{"d_expert": 288, "head_dim": 64, "norm_place": "pre", "final_lr_fraction": 0.0}
Below are experts of layer 5 (counted from 0) of a mixture-of-experts language model. Rows are named gate (a neuron's input weights, with its number), up (a neuron's input weights, with its number) and show model dimensions 480-639. Each number is 128 + 32 x the weight over its row's rms, rounded and kept within 0 to 255.
Before each expert's rows: "comes after" lists some tokens at least twice as common just before its tokens as in all text. This comes from a sample of Wikipedia text that the model never trained on. Tokens count by the router's weight.

# expert 0
comes after: " |\n", "\n", ")", ")\n", "0", "1"
gate0 [139 134 111 144 124  95 168 170 101 116 128 140 143  99 106 127 119 120 160 110 134 169 166 135 160 139 136 145 118 135 133 114  93 214  76 112 125 143 177 165  88 122 142  48 121 116 116 107  71 130 146 112 102 117 114 103  74 129 129 144 144  85  92 135 124 169 140  92  65 141 184 164 147 160 114  88  96 117 132 147 131  56 173 113  53 118 187  63 126 152 110 105 152 118 135  76 119 130 126 160 186  91 113 149 154 128 102 126  92 102 180 111 127 112  46 143 107  97 144 118 136 192 120 120 144 103 156  77 157 127 120 109 122 132 136 157 119 102 110  74 129 125  99 157 107  66 149 145 124 169 125 133  77 143 109  98 135 152 151 143]
up0 [140 122 106 135 132 154 110 106  76 134 100 146 133 153 141 108 126  83 194 158 118  95 149 126 128 166 150 155 126 130 127 154 154 151  93 125 131 111 120 118 144  93 135 199 109  95 114 125 155 144 115 109 149  84 117 145 205 134  92  83 137 154 128  83  99 151 162 107 170 187 140 163 156 104  74 162 234 105  86 113 129 176 107 186 151  96 183 126 232 131 121 136 140  90  89  70 151 140 108  74 162 180 120 137 131 165 146 129 163 131  94 118 147 125 135 121 165 152 144 109 140 138 159  65 173 127 108 151 117 199 167 140  71  76 161 111 132 108 120  84  99  83 166  75  72 115 116 145 147 174 177  99 129 135  95 118 110  86 169 138]

# expert 14
comes after: " ", " of", " was", " were", " as", " is"
gate0 [194 153 175 118  96 170 170 153 203 124 186 139 151 143  99 169 105 148 105 135  97 116 126 160 114 144 120 154 128 140  63 163 123 145 157 151 119 151 184 125  59 153  89 140 158 131 155 141 110 120 109 157 124 127 174 122 135 147 114 123 163  54 167 140 114 121 110 185 140  90 111  83 138 111 176 179 138 206 177 117 107 167 175 128 116 102 114 131 138 118 120 119 125 121 151 118 132 165 115 122 109 102 172 172 110  98 188 134  92 125 168 163  90 121 117 136 104 122 159  86 110  72 129 155 117 103  85 150 133 185 140 121 163 157  58 160 152 112 172 167 151 131  93 132 125 140 122 125 109 108  83 112 110 147 136 139  99 179  47 136]
up0 [145 112 109 117 163 140 122 133 130 137 126 130 115 107  49 190 119  70 152  56 137  89 139 167 172 164 122 107 143 171  75 175 107 176 125  90 160 133 125  92 170 143 160 183 115 101  99  97 116 166 145  63 108 162 201  89 121  87 119 156 116 169 138 156 110  76 124  72 109 141 108 124 150 149 127 102 107 133 203 110 148 124 156 116  97  78 133 168 141 128 149 145 193 149 157  87 117 179 133 112 140 121 195 152 135 158 132 139 135  90 136  86 154 165 170 187 118 116 161 157  99 142 103  58 139 193 132 179 191 122 142 115 123 127 189 164  96 156 164 138 104 146 136  97 160 127 115  77 169 128 136 141 160 119 100 136 141 143 130  41]

# expert 1
comes after: " the", " a", ".\n\n", "-", " The", " A"
gate0 [150  92 100 161 126 191 157  55 182  84 128 152 159 133 126 108 179 118 125 138  96 147  83 114  91 111 138 145 136 107 123 106 190 162 140 113 186  79 131 153 100  95 143 164  79 177 163 123 133 138 153  85 130 100 161 110 119 137 139  91 209  89  99 104  32  97  98  77 198 180 136 131 110 135 132 167 142  84 127 107 136 143 105 129 142  88 120  88 104 110 147  83  59 110 129 174 158 197 147 101 146  95 128 160 207 153  79 129 125 150 104 225 134  71 108 170 195  78  90 136  78 112 162 105 105 109  81 159 103 124 133  85  82  83 131 145 116 127 153  97 161 117  95 160 154 129 115 168 119 162 152 164 122  82 105 172 131 107 101 110]
up0 [121 126 104 110  91 133 134 140 160 107 194 116 137 140 127 102 202 119 146 114 159 110  60 129 128 116 142 139 127 159 117 180 118 120 112 159  98 179 104 176 191 155 187 123 114  77 153 133 180 139 161 116 140 100 124 107 118 110 102 137 109 169 123  97  70 140 110 107 135 114 135  92 112 211 136 108 116 112 155 172 124  69 117 159 109 180 148 104 141 114 168 165 137 160 155 203 159 130 121 154 147 128 133 183 136  91 139 149 166 161 172  99 141  30  62 147 148 108 128  94 115 164 155  94 122  76 161 168 116 113 172 160 124  95 191 180  69 120 151 130 127 131 137 146 129 119 131  99 131 156 141 166 164 110 114 152  56 110 133 123]

# expert 7
comes after: " |", "|", ":", "-", " \"", " in"
gate0 [138  76 128 112 167 147 127  93 155 104 121 141 182 135 118  92 116 106 112 126 160 128 111 117 138 135 102  88 201 112 141 176 144  85 132 110 159 122 131 177  75 142 110 103 105 168 160 130 114 150 119  68 117 155 172 146 127 143  98 143 145  60 138 111 140  99 118  92 149 109 147 157 111 139 170 134  86 110 131 112  70  41  96 158 143 191 123 147 111 149 137 205 167 162 110 137 142 140 145  97 117 172 157 194 170 101 142 151 196 112 126  95 140 153 130 138 147  79 111  90 157 125 150 167 150  64 142 161  96 142 105  91  44 153  99 145 143 131 128 116 110  80  78 136 122 167 166  89 133 148 120 150  68 203 127 165 203  70 122 125]
up0 [ 98 111 116  82 111 110 196 113 158 133 109  99 141 100 103 142 132  88 158 148 134 174 134 159 178 173 169 127 144 165 120  93 112 136 129  81 165 161  76 121 111  93 106 120 200 137 106  58 216 122  96 150 119 124  99 171 192 142 132 160 112 130 161  86 148 143 120 157  74 130  61 115 148 156 153  89 101 154 154  88 146  77 150 154 135 149 102 135 181  97  63  95 112 191 124 112  65 175 102  90  86  55 123 133 138 124  71  87 125  69  71 137 142 177 138 127 116 149 117  98  98 131 140 101 133 160 127 111 132 108 121  90 147 112  68  99 126 120 191 143  81 103  98 137 151 105 123 147 131 125 150 104 161 105 147  95 111 128 107 150]

# expert 11
comes after: " ", "\n", "–", "201", "202", "200"
gate0 [188 130 121 102 171  82 127  91  74 107 201 137  84 150 112 144 186 135 119 155 153 129  79 152  56 188 149 108 154 105 136 115  50  78 153 143 108 162 136 110 196 135 108  82 111 144 127 139 137 144 107 109 151 164 138 139  56 124  58 120 141  72 102  90 149 115  63 143 112 144 159  20 136 226 165 180 165  81 209 107  81 149 109 173 154 135 164 123 141 106 106 136 123  85  87 112 122 136 130 124 148 129 104  89 100 164 133 155 117 111 106 167 110  82 144 195 105  84 139 143 161 154 163 108  83  77 107 164 140 157  77 115 120 104  89  97 104 151  60 134 176 125  88 155 137 114 145 110 132 154 164 182  92 176 132  69 124 158 139  84]
up0 [116  80 176  87  66  57 122  88 176 107 101 120 195 169 104  79 156  85  99 118 141 165 160 111 124 175 150 103  98 145 186 157 177 105 116 141 115 144 170  84 106 130  99  94  97 151 111  74 137 160 163 122 136  78 142  87 133  98 155 174  99 117 165 136 178  84  89 142 221 158 131 145 141 153 113 136 129 135 140 110 140  72 153  66 138  97 202 103 181 144 148 113 111  82 199 133 147 116 117 130 104 151  82 156 124 133 145 136 163 119 120 118 133 111  99 144 125 146 163  76 150  50  76 130  91 116 130 129  60  99 136  85 143  85 126 137 102  60 151 157 172  96 128 131 178  87  62 104 149 131 136 100 122 144 112 124 112  43  91 108]

# expert 6
comes after: " |", ";", " T", "|", " R", "1"
gate0 [149  82 189 105 143 127 106 190 135 109 124 124 106 134  52 131 139 180 132 101  67 131 109 140 100  84 146  89  99 127 100  93 187 131 148 143 134 110 168  72 133 105  66 154 183 156  97 105 138 149 122 156 179 159  62 121 185 153 118 139 158 189 162 127 157 153 115 156 114  63 118 164 106 149  78 181 139 178 136 138 118 139 145 127  70 115 181  83 118 108  79 121 179 156 137 103  91 172 149 104 151 101 132  95 117 174 128 134 114 148 126 128  85 118 112 145 142 132 115 176  96 151 133 156  81 191 150 133 158 130 142 131 111 163 128 158 135 141 101  89 119 115 125 119 136 175 166  78  90 116 147 175 161 144 104 140 133 163 141 196]
up0 [146 189 105 113 117 128 198 157 158 144 141 167 112 109 125 165 128  98 122 136 156 120 112 154 130 155 118 118 119 161 128 126 116 174 114  64  73 134 153 170 147 145 194 117  70 122 126 105 149 112 189 137 131 136 132 150 106 120 118 157  87 130 225 115 145 177 117 119  67 191 131 176 146 189 142 171 137 137 110 190 112  76 138 132 136 181 117 129  80 188 147 137 126 100 149 123  99 139 110  74  94 131 152 147  67 110 109 136 149 104 165  90 130 121 181 166 103 141 143 159 150 124  91 111 211 105 127 109 127  74 132 116 116 160 113 125  78 144 143 108 119 146 140  95 178 108 175 162 162  88 117 107 177  99 143  39  93 132 175 110]